Below are experts of layer 3 (counted from 0) of a mixture-of-experts language model. Rows are named down (a neuron's output weights, with its number) and show model dimensions 128-255. Each number is 128 + 32 x the weight over its row's rms, rounded and kept within 0 to 255.
Before each expert's rows: "raises" lists some tokens whose logits its average output raises strongly, later layers aside. This comes from a sample of Wikipedia text that the model never trained on.

# expert 42
raises: "bel", "elle", "de"
down0 [146 100 147 116  92 129 143 114 165 123 106 122 172 161 106 140 100 127 130  64 133 113 147 146 187 129 120 135 177 129 181 155 111 119 108 112 122  70 148 167 156 156 145 163 158  90 114 188 125  68 120  98 165  83 130 130 110 108 116  86 104  90 111 153 130 193 144 148 126 103 177 129 125  61 146 166  98 116 106 147 142  81 136 110 104 133  97 174 171 147 172 149 102 132 129 117 183 127  86 135 143  88 136 165 155 112 184 131 117  90  96 119  95 143 120  99 174 103 108 154 149 204 125 110 145 149 155 134]
down1 [190 135 137 101  42 126 113  95 121 129 132 138 139  87 161 159 133  48 178  81 150 159 114 156 119 175 160 128 126 117 131 174 111 154  99  69  94 129 131 136 110 122 136 116 155 119 181 168 129 152  68 124 130 130 155 170 166 150 116 145 112 150 125 152 122  69 155 159 157 103 153 179 138 146 121 140  66 147 150 151 116  83  47 116 172 128 131 110  98  99 115 129  90  85 141 105 132  86 157 191 111 112  91 157 121  54 100 105 157 157 113 110 166 100 105 122  89 149 124 142 129 137 159 128 136 131 152 110]

# expert 12
raises: " (18", " early", " |", " that"
down0 [112  70 107  85 137 156 103 157  52  51 101 106 116 126  85  92 124 180  79 147 101 166 160 129 149 184  97 111 126  71 159  76  99 145 120 130 143  89 137 133 185 139 137 154 140  99 105 123  86 140 179  71 147 166 166  49 113 113 107  96  98 117 111 111 119 124 142  87 109 143 147 120 148 121 114 175 134 112 167 133  81 131 137 148 126 138 154 162 179 167  86 158 156  56 100 132 115  96 165  68 157 161  88 129 133 166 149 159 149 113 119 165 122 129 174  95 126 170  81 190  97 183 146 125  82 141 122 181]
down1 [168 165 161 137 160 140  85 139 159 122 103 182 200  86 151 124 143 101 140 133 136  77 154 115 107 142 154 114 130 150  82  57 179 119 187 144 169  84  86 188 184 185 106 129 147  78 125  88 187 155  36  81 174 173 133 120 130 133 145 116  92 126  90  60 126 166 106 161 162  82 104 162  80  76 143  64 115 105 123 170 106 128 118 124 120 150 136 119  83 129 146 114 151 114 167 136 141 159 124 175  62 120 141 121 133 110 121 112 154 159 158 136 114 119 158 157 132 103 123 108 136 169  60  90  76 121 121  96]

# expert 33
raises: "from", "From", " total", " (5", " from", " (7"
down0 [102  96  98 101 110 105 143 173 154 143  64 166 185 193 128 180 107 166 118 147 126 121 157 131 135 125  97 105 150 121 107 151 107 207 157  95 140 114 150 172  70 149  37 167 104 186 116 117 133 128 101 132 170 101 168 117 153  83 129 144 141 131 105 111  94 141 122 106  97 107 120 126 153 126 129 121 136 104 159 146  86 109 138  60  78 105 122 124 162  63 140 190 147  72 100 101  95 151 132 180  82 142 154 138  84 126 157  74 154 128  99 147 175 165 130 137 155 191 154 170 158 153  87 106 125 146 175 170]
down1 [131 143 129 135 125 130 155  96 164 105 164 136 126 170 130 151 120 121 145 118 131 168 137 107 155 166 163  58 197 164 120 118 120  89  83 120 128 138 115 142 184 161 126 175 166 105  97 148 120 132 147  82 119 157 143 131 139 148  50 135 127 151 136 125 102 127  86 138  76  74 126 112 162 163  77 133  99 136 169 172  84 133 118 110 168 115  75 109 157 130 167 147 189  83 129 159  89 175 110 162  76 108 161 117 120 114 157 116 133 118 118 118  86 137 142 174 159 115 104  93 125 177 113 148 131  99 172 190]

# expert 28
raises: "ov", "ender", "ical", "ed", "ix", "ign"
down0 [119 117 146  90 180 127 146 127 169  94 116  78 111 142 142 164 138  71 129 144 147  92 143 110 126  69 116 158 138 137 166 140 185  62 168  98  97 133 166  79  82 106 115 154 108 110 100 157 103 150 169  72 144 151 133  90 141 123  93  90 137 188 174 117 131  88 133 115 154 118 163 183 128 137 224 100 124 154 105 166  87  92 143 124 137  78 164 177 137  70 141 116  60 116 163  87 167 120  91 138 163 138 124 134 134  85 144  64 171 129 139  96 112 179 140 102 158  80 126 108 110 141  92 104 168 127  80 166]
down1 [154 141  84 148 165 178 134 180 152 139 124  94 147 107 163 112 131 125  79 146 113  43  82 123  91 165 170  79 141 133 116 127 108 104  91 106  84 158 168 138 182 177 139  90 126 152 117  97 133 147 129 162 141 158  93 146  79 139  93  80 147 172 154 142 111 126  82  85 109 124 110 123 169  90 159  95 182 131 156 137 120 170 131 180 119  77  15 122 136 134 107 147 120 133 148 121 125 154 103 143 119 103 166 117 106 144 112 131 118  68 187  92 102 175 178 110 145  78 157 102  87 120 100 177 102 120 117 194]

# expert 17
raises: "\n", ";", "–19"
down0 [117 107 139 132 157 114 147  20 113 130 137 158 139  90  81 179 122 104 150  81 127 115 167  54 105 100 184  96 103 140 105 108  71 122 104 142 116 133 127 109 135  89 149  99 163  83  84 125  99 110 132  83  72 154 143 119 109 117 105 176  71  66 129  97  82  95 118 152 114 208 119 163  96 160 111 104  96  93 174 223  96 153 152  91 123 183 126 157 138 115 133  56  90 156  86 201 139 126 166 138 120  86 117  98 159  80 133 146 157 131 136 143 106  96 103  97 110 108  92 158 144 111 138 139 118 143 150 128]
down1 [129  79 155 110 153 184 149 148 116  72 109 165 180 154 131 130 128 165 101  88 174  87 113 127 208 117 126 112 111 177 169 160 117 133  83 139  88 142 198 105  87 105 100 115 165 114 134 123 118 105 115 114 123 114 104 157 113 154 171 150 103 146  92  80 132 118  78 208 131  97 133 142 166 111  58 116  69 134 106 140 113 131 158 154 150 102 146 130 146 135  94 183 203 134  88  90  99 122 105  83 127 158  83 103 100 166 131 255 135 143  79 136 161 184 162 164 143 160  89 104 131  94  89 129 130 163  78 106]

# expert 53
raises: "\n", " true", " annual", " latter"
down0 [133 109 142 157 134  69  97  97 125  83 112 119 120 144 129 121 142 142 159 130 164 141 172 186 140  92 103 109 115 119 125  86  76 129  85 138 119 137  75 150 126 163 176 135 120 152 129 104 143 103 115 173 131 156  69  82  95 105  59 120  88 132  81 113 143 111 154  97 101 107 135 100  58  79 105 145 127  85 110 112 146 136 113  58 136 151 216 162 128 113 125 139 128 117  70 120 132 120 159  82 127 159 148  70 104 152 108  87 114 130 157  87 117 117  99 146 198 134 184 105 133 107 123 124 168 192 124 170]
down1 [126 134 153 126 124 122  43 163 127 110 108 129  88 180 119 135 126 161 100 152 135 117 144 113 146 132 164 150 102 109 100 146 105 162 107 120  98 126 129 143 114  84 147 144  86 126 140 107 143 105  41 116 192 148 108 104 151  94 122 143 120 102 112 130  87 152 131 111 111 107 156 143  77 160  98 123 171 125 127 126  97 196 138 116 109 138 178  77 119 107 147 159  81 131  87 146 130 179 111 125 152 145 192 135 135 165 137 134 115  78 137 119  92 151 110 138  48 138 142 159 128 191 151 106  95  57 121 104]

# expert 14
raises: "==", " and", " Position", "\n"
down0 [160 121 112 159 142 155 132 125 171  77 142 103 142 169 141 153 160 118 119 117  83 149  67 100 106 102 103 151 192 156 112 167 134 104 180 114 136 177 150 103 165  82 170 163 162 124 111 106 146 119  63 122 115 125  99 180 133 191 207  48  77 132 125 146 143 142  91  75 169 146 171 151  95 139  94 155 172 114 135 125  93 140 107  56 153  73  88 106 159 110 127 138 130 132 130  86 122 107 131 129 145 188 195 129 111 118 158 124 170 143 135 132  44  98 159 115  91  77  77 120  85 187  87  93  80 121 156 168]
down1 [129 158 134 127 121 105  57 162 142 144 125 142  89 147 163 120 174 108 103 140 129 146 124 114 128 169 135 122  91 134 113 102 121 171 138 192  69 144 111 154 166 133 107 190 124 134  97 160 147 138 118 168 182 112 164 170 123 131 104 132  94  92 100 102 124  97 135 105  98 117 169 152 132  65 122  79 175 102 162 125 101 102 109  94 161 110 104 162  91 148 143 109  40 166 147 152  86 164 105 147 181 101 123 119  95  89  42 135 139 142 103 184 107 101 125 179 153 188  75 145 107 160 144 138 161 110 145 129]

# expert 39
raises: " Years", " |", " Preced"
down0 [ 79 118  71 152 151 162 114 171 180 182 122  83 117 120  73 111 202 137  87  98 142 149 153 113 100 153 153 116 103  98 109 174 155 144 131 111  81 104 147 148 180 157 179  52 121 174 118  65 211 125 151  89 148 150 126 118 145  96 150 158 156 146  89 147  46 151 160 125 145 127 138 158 177 114 124  78 186 130 111 124  68 169 140 186 122  85 130 134 132 125 168 144 105 155 177 117  63 168 136  99 140 151 124 135 122  85 161 161 161 190 110 154 146 140  83 162 123 118 100 142 110 180 172 109 169 207 153  73]
down1 [129 166 193 121  91 101 135 121 161 105 136 106 142 132 101 118 158  87 100 144 127  82 125 110 114 140 125 116 146 132 166 107  54 126 169 117 138 152 139 151 116 111 110  82 133 163  97  89 164 104 153  63 103 100 164 148  77 105 146 147 124  87 138 131 115 102 160 158  91 107 150 137  66 155 145 119 107 140 218 183 159 134 157 145 105 176 145 110 131 137 130 123 152 134  99 117 128 151 134 130 168 140  94  93 124 157 177 123  97  91 237 136 118 103 140 122  88  81 167  70 115  53 122 136 120 150 138 164]